{
  "activation": "swiglu",
  "balance_bias": true,
  "lr_router": 0.000488,
  "lr": 0.0054
}
Below are experts of layer 7 (counted from 0) of a mixture-of-experts language model. Rows are named router (the router's row for the expert), gate (a neuron's input weights, with its number), up (a neuron's input weights, with its number), down (a neuron's output weights, with its number) and show model dimensions 0-255. Each number is 128 + 32 x the weight over its row's rms, rounded and kept within 0 to 255.
After each expert's rows: a language model's description of what the expert responds to; "mostly gets" lists some tokens that are sent to it at least half of the time. This comes from a sample of Wikipedia text that the model never trained on.

# expert 36
router [131 139  93 128  79 108 125 118 153 158 118 126 115  94 131 122 103 140 148  51 163  93 157 129 130 156 112 134 175 163 135  96 130 105 100 107 123 118 166 140 161  63 164 143 111  96 109 171 151 148  79 138 138 157 159 146  94 183 185 147 179 112  88 112 122 124 103 104 157 141 140 112 114 122 131 109  94 117  76 117 185 131 125 167 103  85 138 128  97  77 165 130 163 112 147 180  72 110 177 107  81  98 108 119 131 191 153 125 194  57 132 174 139  69  83  69 120 151 134 159  99 155  52 112  88 115 187 151 146 110 134  83 141 186  27 173 162 102 154 168 148 101 107 100 130 142 115 105 102 152  95 189 120 107 140 185 123 129 125 135 172 165 108  97 159 105 172 209 140  96 148 115 155 137 114 173  77 167 141 144 165  64 182 129 113 138 137 126 118 133 134 110 148 111 118 119 138 125 111 215 111 141 145 140 118  98  69 159 128 149 138 137 131 185 130 110  71 169  98 181 128 154 129 154 106  58 152 137 133 159 175 105  51 137 166 110 139 139 145 192 163 137  65 146 111 148 127 184 117 147 116 116 114  98 146 147]
gate1 [117 160 133  88 131 135 142 113 113 186 108 129  88 194 181 147  98 115 192 137 166  59 123 112 148 188  53 133  89 124 185 109  82 131 167 141 105 163 158 129 104 102 134  99 117 179 121 148  98  73  96  92 131  97 102 176  97 104 186 137 158 129 130  90 147 135 119  71 157 119 140  98  65 100 161 139 165 153 148  86 159 128 121 123  91  91 121 136 123 139 166  70 174 131 193 143  73 145 188  94  93 120 127 137  97 159 119 122 129 106  86 146  79 109 122 127  84 136 183 114 153 146  86 117 120 133 142 151 137 162 136  85  96 123 127 150 127 145  97 121  96  61 183 148  99 155  75  96 118 144 141 169 141 108 134 204 108  81 132 122 155 165 105 184 151 124 161 101 123 140 167 101  89 180 112 173  90 121  99 136  24  96 151 112 124  89 136 139 158  80  82 150  86 124 150 148 128 116  81 142  95  43  94 157 167 123 160  91 116 168 135 125 104 142 103 192  79 102 160 159 148 166 141 171  86  89  95 162  83 111 110 117 130 151 117 162 152 141 136  96 163 149  97 102 110 103 165 168 186 143 118 167 162 107 128 116]
up1 [170 139 184 121 158  77 103 121  82 187  90 139  81 190 154 136 183 141 166  74 135  63 148 114 137 118  93 121 128 104 127  96 134 136 145  49 120 153 130 104 155  88 175  77  93 170 170 190 151 132 138 172 102 127 129 127 122  86 143 107 129 173 104 141  98 131  94  99 110 193 173 136 122  83 168 166 152 136 132  81 228 143 115 143 136 108 134 190 114 124 164 110 156 149 102  93 107  77 135  99 110 127  79 135 170 124 102 151 122 117 129 185  67 134 104 116 147 141 126  68 141 122  44 148  89 118 102 116 108 137  68 127 138 144  90 111 153 135 182 126 122 146 130 134 125 170  89  86 131 139 144 152 127 178 139 161 106 114 182  97 174 183  89  89 110 138 152 131 125 108 214 135 121 164 125 117  98 119 185 185  94 118 163 140 143  84 103 168 169 113  64 151 105 105  99 113 121 141  86  42 145  93 106 159 163 127 126 146 133 137 122 126 115 140 157 146 152 157 108 138 160 147 121 168  76  82 118 177 102  50  96 163  94 121 113 166 100 117 133 136 146 129 105 120  85 164 173 134 121 103 169 176 138  88  93  88]
down1 [167 156 114 105  97 124 130 172 128 148 206 143  91 136 131 122 153 203 124  89 121 125  80 121 126 153  82 155 114 173  98 108  94 105  98  98 177  94 119 103 134 204  92 141  91  73  76  76 179 136 134 128  85 157 124 197 110 115 126  92 147 108 134 116 129  65 152 154 123  92 123 194 126 128 156 137  69 129 130 110 176 164 119  52 147 155 125 206 138 144 113 136 109 139  88 123 107 114  72 112  86  81 173 156  90 163 156 162 129 134  92 109 129 127 129 118 127 145 117  96 157 183 101 123 136 112 114 135 100 148 174 170  86 198 141 136 154 160 124  95 175  68 117 107  80 147 123 179  93 118  96 122 144 164 119 147 175 142 133  98 103  98 114 121 160 120 137  53 136 126 168 221  89 124 213 127 136 146 147 146 103  92 190 136  99 120 129 141 115 157  79 104 187 116 121 150 112  66 140  42 117 150 181 140 144 146  94 137 115 106 134 128 132 109 127 157 143 103 162 133 172 116 142 143  78 142 145  93 107 190 106  92  96 178 127 124 162  88 131 137 106 140 138 147 141 162 158 156 116 101 133 112 111 190 209 124]
It responds to: Year final digits
mostly gets: ".\"", "\".", "century", "chronology", "\", ", ",\" "

# expert 0
router [206  84 118 120 106 110 110 160 122 164 127 119 201 119 128 142  78 139 184 118 143 136 159  75 179  76 167 142 178 142 150  78 125 138 141  93 158 101 133 124 114 165 128 138  83 114 108 168 107 129 126 115 144 173 160 138 137 153 170 160 207  98 100 110 152  83 199 132 118  96  85 127 191 177 178 134 119 119  85 129 169 144 105 137 101 140 162 148 155 100 125 159 137  96 139 165 135 146 157  97  81  89 115 115 188 131 162 143 151 111 119 151 125 125 118  97 163 144 135 174 114 156 153 130 103 116 142  71 130  84 130 123 104 159  96 127 154 111 206 186 136  47 102 155 118 116  41 145  98 151 169  92 137 119 133 122  84 100 132 126 145 142  79 105 161  27  86 169 145 103 119 180 150 167 144 122 114 154  77 133 139  98 130 152 139 131 151 192  97 105 166 169 150 129  98 116 126 110 173 177 114  66 150 120  73 129 126 133 108 104 178 146 136 128  87 126  94 103 168 158  98 125 163  74 156 131 156 100 100 203 140 110  79 152 172  40 141 175 130 156 164 101  78 101 132 146 148  95 116 106 146  84  91 138 150 138]
gate1 [137  80  56 123 151 152  96 136 185 168 165 198 143 134  78 141 111 169 104  93 162 128 127 142 207 182  90 113 101 128 165 110 112 122 154 142 124 110  44 132 147 141 116 101 110 118  87 146 126 162 139  79 169 110 201 109 157 140 137 109 119  59 151  94 112 139 149 136 103 148 110 156 104 129  77  91  87 144 112 177 108 108 125 122 143  79 153  94 120  82 122 201 119 177 178 123  90 135 121  72  31 113  54  76  39 145 143 116  88 148 115 117 106 115 109 182 128 125  87  71  67 153 170 107  83 100 131 125  60 104 138 152 109 115 128 136 133 172 168 151 112 119  99 110 146 150  91 128 105 115  89 150 129 137 117 177  96  78 130 120  67 170  91 162 143  90  96 180 116  92  78 163 146 100 132 112  72 154  90 109 146 143  65 147 113 100 161 153 134 129 135 150 123 126 105 133 138 123 112 151 136  99 202 109  87 126 144  98 118 101 132  85  99 102  81 125 105 108 156 145 158 162 183 128 149 121 136 132  92 149 157 117  67 111 200  92 152 159 131  90 141 116 172  77 156 153 123 138 141 134 143 157 113 135 143 138]
up1 [ 97 153 162  91 105 131 158 146  80  52 120 101 115 155 166 141 174  95 131 172 124 107 112 121  89  83 140 164 110 144 104 111  70 155 119 126  92 133 168 126 126 126 139 127 171 141 115 131 175  98 108 235 107 127 143 173 147 121 120 110 145 131 151 183 111 107 144 145 117 112 141 161 172 152 138  99 112 123 151  69 137 163 175 137 125 123 107 106 130 125 121  58 134  64 130 130 109  93 106 185 154 144 180 152 124  94 159  93 149 147 148 129 121 166 191 130 100 122 176 154 183 111  72 132 197 159  71 103 152 175 117  69 123 145 177 129 142 130  82 121 112 133 134 142 128  41 139  87 186 128 120 121 118 126 174 155 141 177 151 139 170  79 161 117  91 132 193 114 152 207 166  69 142 184  89 146 116  97 129 144 121 114 168 134 178 146 134 108 104 194 134 130 119 131 153 151 103 115 165  85 140 161 116 192 178 107 128 121 147 162  58 197 111 135 169 103 149 141 118 130  97  89 104 160  77 107 136 130 181  81 101 119 158 118  46 110 130 115 169 154 125 143 145 136 122 132 121 142  94 104  31 109 164 111 130 103]
down1 [158 132  86  77  33 107 123 137  93 147  46 159 129 135 133  87 183 178 114  97 149 155  94 173 145 114 192 111 117 113 166 137  83 147 169 121 167 100 149 121  90 112 125 134 115 102 119 131 119 186 178 102 146 110 117 100 165 121 131 143  95  72 132 195  94 121 108  43 189 157 143  89 148 119 123 124  87 110 109 113  80 109  98  97 159  75 111 115 132 147 129  87  75  80 137 197 211 154  90 100 175 130 200 100 133 147 164  73 103 116  90 166 163 137 163 127 123 156 157 125 141 125 138 107  60 171 116 136 116 128 151 116 123 155 141  99 113 129 155 106 156 125 119  76  77  96 142 142 180 139 112 129 112 151 168 124 115 145 142 132 132 124 193 122 161 211 130 168 168 175  92 211  95 110 124  94 144  74 106 115 139 112  88 145 140 162 142 132  79 135 134 134 158 134 115 140 156 107 141 168 129 112 136 132  52  83 148  91  84 129 138 139  95 111 105  96 117 110 166 100 156 151 146 109 136  82 176 121 103 149 180 109 127 137 127 169 104 136 112 106 111  83  96 141  76 106  91 151  70 222 116 137 139 127 113 137]
It responds to: Noun-modifying adjectives
mostly gets: "main ", "largest ", "best ", "popular ", "historical ", "prominent "

# expert 12
router [137 147  77  98 106  78  96 132 151 201 142 137 115 126 124 175 130 137 162 105 159 140  93 120 162  80 153 133 141 160  85 100 117 128 134 111 126  75 102 162 116  98 181 128 122 132  72 154 136 184 106 136 135 129 181 156 156 164 154 139 184  67 159 149 136  79 149  86 149 136 110 103 179 169 147 189 106 133 129  94 125 154 148 216 117 153 104 121 160  91 127 138 151 126 118 148  98 138 146  96  83 112 119 110 128 165 151  91 202 104 171 104  68 135 109  61 123 150 150 138 143 154 131  85  43 101 136  94 117 112 116 148 117 110  88 113 144 150 158 160 145 133 119 134 120 105 122  82 135 142 126 120 183 128 120 200  50 144 112 164 114 143  64  94 147  74 113 200 130 146 145 181 166 125 143 114 136 182 170 109 165  72 170 149 120 176 113 153 167 114 160 153 181 135 117 131 120 106 178 150 114  70 134 152  43 107 142  72 109 101 147 151 118 130 144 130  92 179 169 194 115 119 134 134 154  84 197 140 106 118 155 103  86 132 165  58 162 195 147 154 139 142 135 106 110 145 172 107  76 133 197  97 131 130 123 120]
gate1 [ 85  84 100 156 166 175 127 148 129 144 155 152  76 102  31 124 153  92 153 152 121 184 156 140 152 141 109 106 150 177 127  87 156 153 143 156 128 137 137 131 112 112 185 114  72 162 177 165 116 130 106 129 172 152 134  81 184  87 131 159  90 104 109 174 157 122 164 106 162 113  92 139 132 164 116 160 160 116 129 123 117 110 184 148 151 157 132 126 120 126 157 108 141 101 103  58 139 119 143 122 114 121 110 199 217 135 158 120 121 140 152 121 144  94 104  90 140  50 119 121 129 172  79 147 124 175 120 183  96  84  72 117 161 104 115 171 161 117 154 154 104 108 125 130 191  47  83 126 139 116 166 196  86  98 124 146 154 102 174 153  98 147 131 112 120 132 152 172 128  84 184 124 136 103 117 110 126 131 131 160 154 133  93 184 141 123 130 108 160 118 144 186 130 158 100 117 116 153 139 151 125 110  74  72 105  92 105 142 131  70 158  95 107 107 111 113  63 147  92 165 163 126 169 133 144  99 184 178  70 116 151 123 112 150 165  73  68  84  97 130 122 192  69 157 126 105 194 100  91 141  79 142 130 169  77 164]
up1 [ 86  57  61 120  96 110  75 152  91 128 133 149 116 123  94 151 129  94 179 105 105 189 168 113 162 140 111 124  88 109 129 116 140 138 199 117  70  85 172 196 136 123 131 115  86 163 133 159 145 104 114 158 107 131 146 128 163 105  87 127 166 117 167 114 186 129 137 128  94 129  43 199  83 222 129 192 196 125 119 118 104 142 166 156 130 132  86 120 107  71 139  98  79 123  92  74 151 125 153 141 132 110  86 159 154 186 155 141 152 114 177 160  89  75 135 114 141 123 112  85 141 126 111  60 124 147 172 147 106 139 110 118 163 160 106 160 100 138 106 110  95 126 164 107 169 109  99  81 174 113 147 155 106 141 161 142 103 115 140 148 119 144  98  74 193 111 141 178 132 145 183 132 123 107 144 112 136 150 146 117 128 101 106  87 126 148 137 105 161 134 183 154 152 131 147 125  79 143  95 140  90 122  91  96 137 101 138 149  62  85 129  89 133 110 155 125  99 138  64 131 194 103 109 122 103 152 172 135 157  40 128 131 176 144 156  61  82 104  86 176 133 166 155 144 137 106 170  81  87 153 105 131 114 185 102 114]
down1 [ 93 158  98 159 138 108 101 171 138 166 166 112  68 125 122  98  93 138 141 125 113 110 125 186 166 114 134 203 173 156 158 134 144 127 124 123 130 130 129 123 111 107 162 192 191 201 137 126 104 119 172 125 116   9 162 118 105 144 136 117 130 137 138 170 142 110 131  92 178 147 110 143  78 115 112 118 172  80 161  78 106 175  92 112  79 151 173 199 110 145 107 115 104 134 148 134 172 125 142 142 102  86 143 149 126 104 109 139 151 111 130 116 126 128 121 120 144 128 118 142 107  96 237  83 174 136 158 169 158  79 154 144 124 134 151 131  80 107 156 191 112 162 112 129 149 170 197 148 160 138 126  45 131 112 123 112 128 102  90 137 166 159  82  51 143 109  91 175 109  99 162  62 126  99 115 108 104  91 156  98 130  66 122 168 129 161 183 168 118  94 133 131 140 138 130 112 122 132  91 150  83 202 101 125  75 152  89  87  76 146 142  78 148 175 154 118 146 122 156 133 150 178 123 162 144 121 145 134 163 102  71 140  99 140 138 147 108  98 132 134 150 119 211  95 145 151 128 132 118 154 180 162 191 100 141  72]
It responds to: Abstract nouns and pronouns
mostly gets: "species ", "It ", "area ", "system ", "version ", "song "

# expert 20
router [107 128  89 177 142 113 127 178 155 162 132 138 135 111  95 151 103 188 155  42 156 160 124  81 129 103 168 188 196 128 116 128 181 169 144  86  95 164 158 121 100  75 169 131 115  91 112 123 128 137  85 146 138 154 158 141 117 131 202 174 179 102 132  87 138  83 124  37 153 158 116 122 134 143 125 153 113 153 103  84 155 120 108 165  97 139 154  94 147  81 125 117 138  76 128 163 112  61 157 113 136  99  77 145 130 154 118  78 203 123 153 198  85 157 137 106 146 158 119 166  96  86 101  83 115 113 175 115 123 147 114 114 119 129  47 106 140 106 152 143 123  91 135 123 135  94 102  81 106  99  99  86 177 137 144 175  51 133 138  79 143 154 100  84 173  71 113 134 117 127 134 171 170 143 160 139 131 148 111  78 187 101 164 122 155  97 159 143 117 108 152 124 148 152  90 115 188 136 126 128 138 115 167 132 101 167 124 116 106  93 163 130 197 173 146  70 106  92 148 147 104 122 122 100 130  97 216 141 122 156 121 173 116 158 173 148 139 137 143 155 144 109  73 133 171 179 151 146  75  76 182 100  99 114 110 141]
gate1 [137 189  97 144 190 151 170 148 143 179 114  91 162 161  86 156 159  49 142 164 154 149 105  86 128 107 116 169  95  70 135 130 144 114 156 144 109 150 137 101 113 144 178 191 156  83 108  94 105 149 135 205 103 123 173 115 154 199 122  70  69 172 154  64 155  99  96 129 135  69 104 106 143 159  96 209 122 130 151 119 123  93 129 146 112 128 132 105 197  89 174 139 153 148 121 121  89 110 120 158 114 121 145 135 102  75 110 104 106 120  74 117 138 148 137 126 170 138 196 143 180 148 204  81 167 120 116 151 141 103 132 115 139 175 114 144 115 167 137 116 154 140 100 130 195 146  39 108 163 157 173  95 159  69  91 124  59 147 119 126 124  85 138  82 151 120 100 130  77 165  95  83 106 126 134 142 107 179  88 143 133 110 119 113 163 139 133 127 138 127  58 159  84 146 147  70 170 112 133 119  90 159 121 175 154 137 151  87 115 108 147 124 159 103 142 155 114 146 121 141  94 175 120  85 104 150 106 156 144 113  86 135 166 113 147 112 114  95 176 148 125  91 163 132 128 162 124 119 135 165 170  82  35 119  94 124]
up1 [ 68 149 126 118 101 157 117 121  95 134 128 142 116  75 115 161 127 147 120 121  88  72 152 169  97 165 109 158 111  85 117 150 166 164 119  87 168 111 157 169 140 137  91 114 158  79 172 156 120 124 129  93 125 139  81 126  75 181 124 145 181 133  44 191 145  82 163 133 129 119 113 160  89 157 138  88 196  54  91 118 119 142 177  99 154 149 137  95  92 110 137 175 109  70  75 162 148 162 157  83 117 177 121 131 147 133 125 155 116  92 134 153 136 149 119 200 114 191 110 111 116 126 144 196 169 140  74 123 163  63 123 172 115 116 100 166  95 127 146  88 133 134  95 136 155 141 168 143  77 158 112 131 133 201 131 109 131 100  49 141 166 184 138 125 129 139 131 164 157  74 130  87 126 119  90 113 115  90 118  97 132 146 135 195 151 101 120 174 168 162 116  92 130 146 129 136  87 207 143  90  97 140 155 109 132  85  58 130 127  55 111 132 145 131 166 113 163  90 163  96  75  79 124 122 113 128 100 116 107 180 138 106 136 129  84 131 166 155 150 115 160 141 130 143  84  63  69  94 177 166  81 143 136 108 147 118]
down1 [128 154 116 114 127 154 132 108 136 153 160 174  87  90 183 107 177 130 157 154  75 131 146 134 187 167  59 148 141 161 145 142 132  82 147 112  98 140 158 117 100 119 134  54 143  87 176 114 103  88  96 121 121 159  87 155  78 119 162 175 155 143  76 113 147  90 184 113 127 152 130 114  75 157 127  87 149  78 148 126 132 182 173 119  90 155 101 124 112 187 134 136 131 126  90  72 179 143  93 166 201 179 145 128  94 136 114  93 148 131 136 113  52 158 104 126 164 165  76 149 192 141  68 117  80 128 146 121 146 133 119 122  89 172 118 151 159  83 113 154 116  76 176 163 130 167 123  61 112  94  82 121 143 151  94 144  87 140 171 158 120 128 125 145 139 105 155 144 139 176 141 120 175 140 177 177 153 155 149 138  70  84 110 105 134 152  95 145 216  87 138  91 118  89  93 159 121 137 107 112 170 123 190 132 215 138  95 135  40  98 136  99 139 175 125 135 159  73 118 118 154 127  98  96 104 120 124  66 119 143 121 141 130 157  95 136 105 134 149 158 145 116 114 150 198  72 155 182 139 162 122 127  96  95 138 138]
It responds to: Sentence boundaries, the
mostly gets: ".\" ", "\". ", "the ", "). ", "The ", ". "

# expert 39
router [136 115  95 145  74 125 157 101 102 131  99 159 108 146 172 164 168 115 192  93 129 148 132 113 187 126 125 139 182 183 119  68  96 168 121  89 121 148  94 114 146 141 140 157 126 114 104 166 120 152 130 169 114 106  95 166 112 120 164 193 154  76 117 124 122 123 117  87 132 105  46  97 154 141 170 109 136 159 129  81 153 132  67 125  87 161 170  91 164  90 135 122 172 133 158 166 118 149 130 154  76 117 161  81 172 164 135 143 135  78 162 112 112  88  71 109 161 136 103 162  77 161  63  96  85  62 129  50 147 118 155 144 118 207  77 131 153 136 170 161 125 160 194 117 131 133 157 104 135 101 138  86 168 195 106 126  64 141 136 148 139 138  82 127 123 114 136 113 141  85 174 142 108  92 131 123  74 162 103 156 134  62 147 126 103 176 174 155 155 147 156 119 154 148 141 135 144 108 174 163 209 124 172 148 138 100  88 148 106 111 158 179 154 189 150 154 115  79 152 146 136 102 142 104  70  65 167 154  84 158 116 159  94 131 157 109 148 142 136 190 136 168 100  97 106 145 132 170 133  92 139 106  72 146 138 145]
gate0 [135 132 150 101 132  94 144 146 113 121 117 149 125  70 142 148 127 108 174  92 149 158 127 141 128  85 122 154 107 116  87  72  66 142 117 141 106 131 106 160 109  95 114  73 133  92 165 115 157 143 118 124 167 141  82 153 139 116 144 139 136 147 163 157  91 187 121  84 149 103  82 112 185 124 110 117 119 171  87  76 148 170  83 158  91 168 162  37 158 105 140 116 113 124 144 140 136 186 148 130 150  55 149 141 192 123 110 174  92 120 137 186 151 120 151 102 115 112 184 160 123 142 137  86 110 129 146  93 145 160  92 195  77  62 129 133 182  90  60 164 138 188 118 139 166 177 130 125 141  73 127  97 142 202 143 162 160 179 149 123 168 125  89 143 138 150 132 118  85  98 139 116 143 161 111 123 113 140  96  90 112  85 137 197  99 161 159 125 161 121 183  77 151 179 180 169 162 111 137 155 120  98 207 177 127 122 163 128 118 143 139 150 127 170 120 155  98  82 125 133 119 111 123 126 116 100  84 146 120 145 180 160 154 146 172  73 152 157 107  60  92  85 125  46 158  74  94  96 157  52 138 147 149 116 126 119]
up0 [124 116  97  84 144 135 111 134 118  51 151 123 125 153 113 102 134 148 169 138 121 104 152 150  65 140 102  74 103 136 157 156 103 164 118 137 131  99  83 109 116 185 126 198  94 185 116  79  89 164  74 108 107 166 188  99 134 123 104 147  68 173 150  88 133 103 118 157 119 165 107  97  70 103 116 140 144  93  99 116 130  90 116 145 158 131 131 137 170 106 110 217 112  91 178 109 126  78 151 151 138 146 127 175 136 100  91 138 152 119 124  15 105 137 130 114 106 157  91 136 151  37 104  90 149  59 134 112 117 201 120  75 108 118 112 116 145 102 160  94 126 115 200 139  85 112 108 113 140 139 132 177 159 118 124 112 115  84 124 105  80 115 139  82 170 152  83 104 153 142  97 146 123 169 121 118 194  66 145 147  83 150 136 117 220 143  99 136  65 112 101 152 106 164 149 107 125 162  66  90 177 155 133  58 131 131 129 116 153 120 104 148 151 126 120 145 137  96 161 120 137 113 117  93 159 149 132 115 153 132 151 164 138 220  98 152 111 161 130 143 101 111 130 132 131 170 146 151 130 147  35 118 112 164  77 130]
down0 [134 118  75  77 162 102 160  70  86  79 135 129 167 130 139 127 168  92 148 136 177  98 128 149 113 154 143 106 145 100  70 136 128  98 153 132  77 105 149  72 150 189 181 159 100 157 142  85 100 145 136 191 119 146 160 133 110 141 145 152 105 163 136 126  88 141  89 146 197  57  68 117 125 127  99 148 164  57 164  78 194 177 133 127 169 135  91 134 165  89 121 122  96  83 147 140 137 131 167 137 116 158 127 113 169 153 129 177 116 110 152 128 125  95 113 189 110 140 171 147  99 159 123 103  93 150 106 151 169 221 113 153  54 130 127 133 148 132 108 108  88 121 113 117 168 192 133 131 130 143  94 122  87  71 116 148 147  91  89 164 135 118 161 150  99  89  89 113  88 103  96 121 153 178 118 184 138 167 117 127 141 195  85  75 141 179 188 140 124 142 137 142 139 112 148 127 149  97 113 188 165 107 161 124 156 128 115 170 122 141 153 112 110 164  86  97 116 102 146 117  88 126 134 119  95 128 119 164 190 129 173 150 107 168 124  91  66  87 105  76 225 113 139 115 139 171 122 137 126 160 117 105 110 206  75 113]
It responds to: Capitalized prefixes, section headings
mostly gets: "Co", "Bi", "Career ", "=", "Family", "Atl"

# expert 23
router [139 132  73  69 111 129  70 141 140 194 113 131 132 102 151 138 148 136 148  24 159 144 144 115 165 139  91 120 174 108 107  90 100 122 175 127  87 109 139 170  90 145 185 156 150  96 120 136 146 196  87 151 177 150 116 152 129 145 148 126 163  94 149  95 141 115 154 122 142 116  86  89 200 133 118 143 102 157 114 100 148 136 143 163  95 131 173  99 129  71 152 111 139 127 139 162 102 112 143  87 130 124 108 117 146 204 178 114 146  88 109 109  84 102  62 101 106 145 109 168 123 102 126 102  69 120 107 115 125 175 144 133 120 146  30 141 167 107 151 178 148 110 127 104 122 101  54  82 150 100 138 129 133 153 200 159  56 129 148 101 138 139  87  80 181 111 151 192 168  97  62 132 136 154 130 149  92 163 112 128 113  97 117 124 136 133 174 165 132  92 170 156 104 146  93  77 135 162 166 181  87 115 133 139 122 102 137 147 103 107  95 160 199 163 138 115 118  99 169 175 165 176 144 115 113 127 185 166 155 153 189 158  83 201 162  62 107 156 135 121 152 154 121 179 147 117 161 124 154 139 144 119  85 137 155 159]
gate1 [116 132  99 134  78 132 126 117 135 155 121 125 179 144 134 161 178 181  73 150 157 137 137 110 106 101 144 124 115 155 116 111 158  76 124 160 140 154  96 161 188 142 143 169 151 118 115 125 123 135 152 142 108 167 185 133 154 150 151 152 136  77 165 137 123 131 100  88 113 164  83 134 186 100 133 107 128  94 157 161 165 161 161 126 150  82 165 176 160  95 151 129 112 158 173 136  91 151 162 154 108 155 168  96  84 132  77 124  83 142 124  58 155 117 112 154 128 105 114 110 146  90  42 147 114 183 158  95 146 148 126 123 162 120 121 142 148 113 114 115 160 152 116  78  94 113  86  92 211 128 136 182 152 133  72 122 139  77 154  96 148 120  78 198 102  56 153 105 122 123 154 110 181 234 142 208 128 163 120 162  95  74 141  62 166 159 189 142  88 137 167 128 131 106 135 166 101  91 103  89  95 165 133 148 126 142 121 150 134  15 104 167 126 133 132 162 152 137 120 147 155 157 100 130 169 106  79 129 157 112  78 140 166 114 118  94 138 119 131 132 157 146 222 131 138 131 164 150 109  98 157 157 124 122 137 197]
up1 [ 93 128 102 123 155 201 101 136  51  99  63 203 118 159  98 137 153 123 122 145 150 144  74 140 151 104 130 140 140 177 166 161 121 115  88  83 179 125 126  82 101 103 161 194 158 130 138  97 134 135  65  44 107 156 100 153 144  84 178 170  97  70 204 113 155 134 157  61 116 152  96 110 106 124  83 118 181 127 149 174 152 115 164 109 113 129 172 168 111 166  92 146 162 127 112 154 120 121 129 137 161 186 135  92 190 140 118 133 128 116 171  96  88  68 125 146 129  97 133 155 132 110 129 154 135 139 127  88 133 142 122  77 133 111 132 155 147 105 189 116 172 132 119  63  85 110 125 125 140  65 162  99 173 157 150 116 204 109 141 105  98  81 106 186 148 158 183 116 163 179 127 144 142 166 128 122 129 115 230 128 113 134 149 119 131 117 166 126 170 139 148 105 161 107 152 111  79 121 151 108 179 193 209 109 118 157 156 154 214  90 179 159 118 101 104 121 137 140 110 120 127 132 168 113 126  63 141 168 126 107 106 149 168 114 138 143 155 106 147 113 159 178 153 125 126  85 133 127  98 135 142  98 109 121 127 153]
down1 [138 151 136  95 105 126 117 150 129 134 117 105 117 138 114 131 122  88 159 174 122 114 177 156 135 155 125 139  97 159  99 113 141 140 156 118 102 131 129  97 150 164 141 121 173 132 155 100  71 114 144  75 115 135 198 117 136 106 194 102 105 132 140 155  85 133 184 165  79 162 165 129 127  93 113 159 149 110 196  75 136 105 131 134  80  90 100 115 131 185 142  91 182 139  56 142 142 103 144  85 109 135 175 125 109 104 151 128 159 119 154 125 158 158 124 142 126  91  35 109 102 174  99 175 130  88  27  37 144 125 106 104 132 142 141 106 110 113  83 123 121  99 156  84 146 141 106 102 100  77  56 126 104 123  41 113 172 149 151  99 176 151 143 125 134 134 135  99  85 182 174 123  87 103  86 135 122 171 102 132  96  99 186  85 102  78 115  91 113  85 172 167 119 125 110  78 139 125 148 154 193 169 142 173  80 104 109 180 157 138 142 150 194  97 116 105 198 113 162  96 100 124 144 144 151 111 180 112 159 107 103 160 149 155 132 159 194  52 140 108 144 138 137 131 153 140 114 145 178  95 164 163 163 108  94  91]
It responds to: Articles, commas, nationality adjectives
mostly gets: "Olympic ", "European ", "Jewish ", "An ", "Asian ", "World "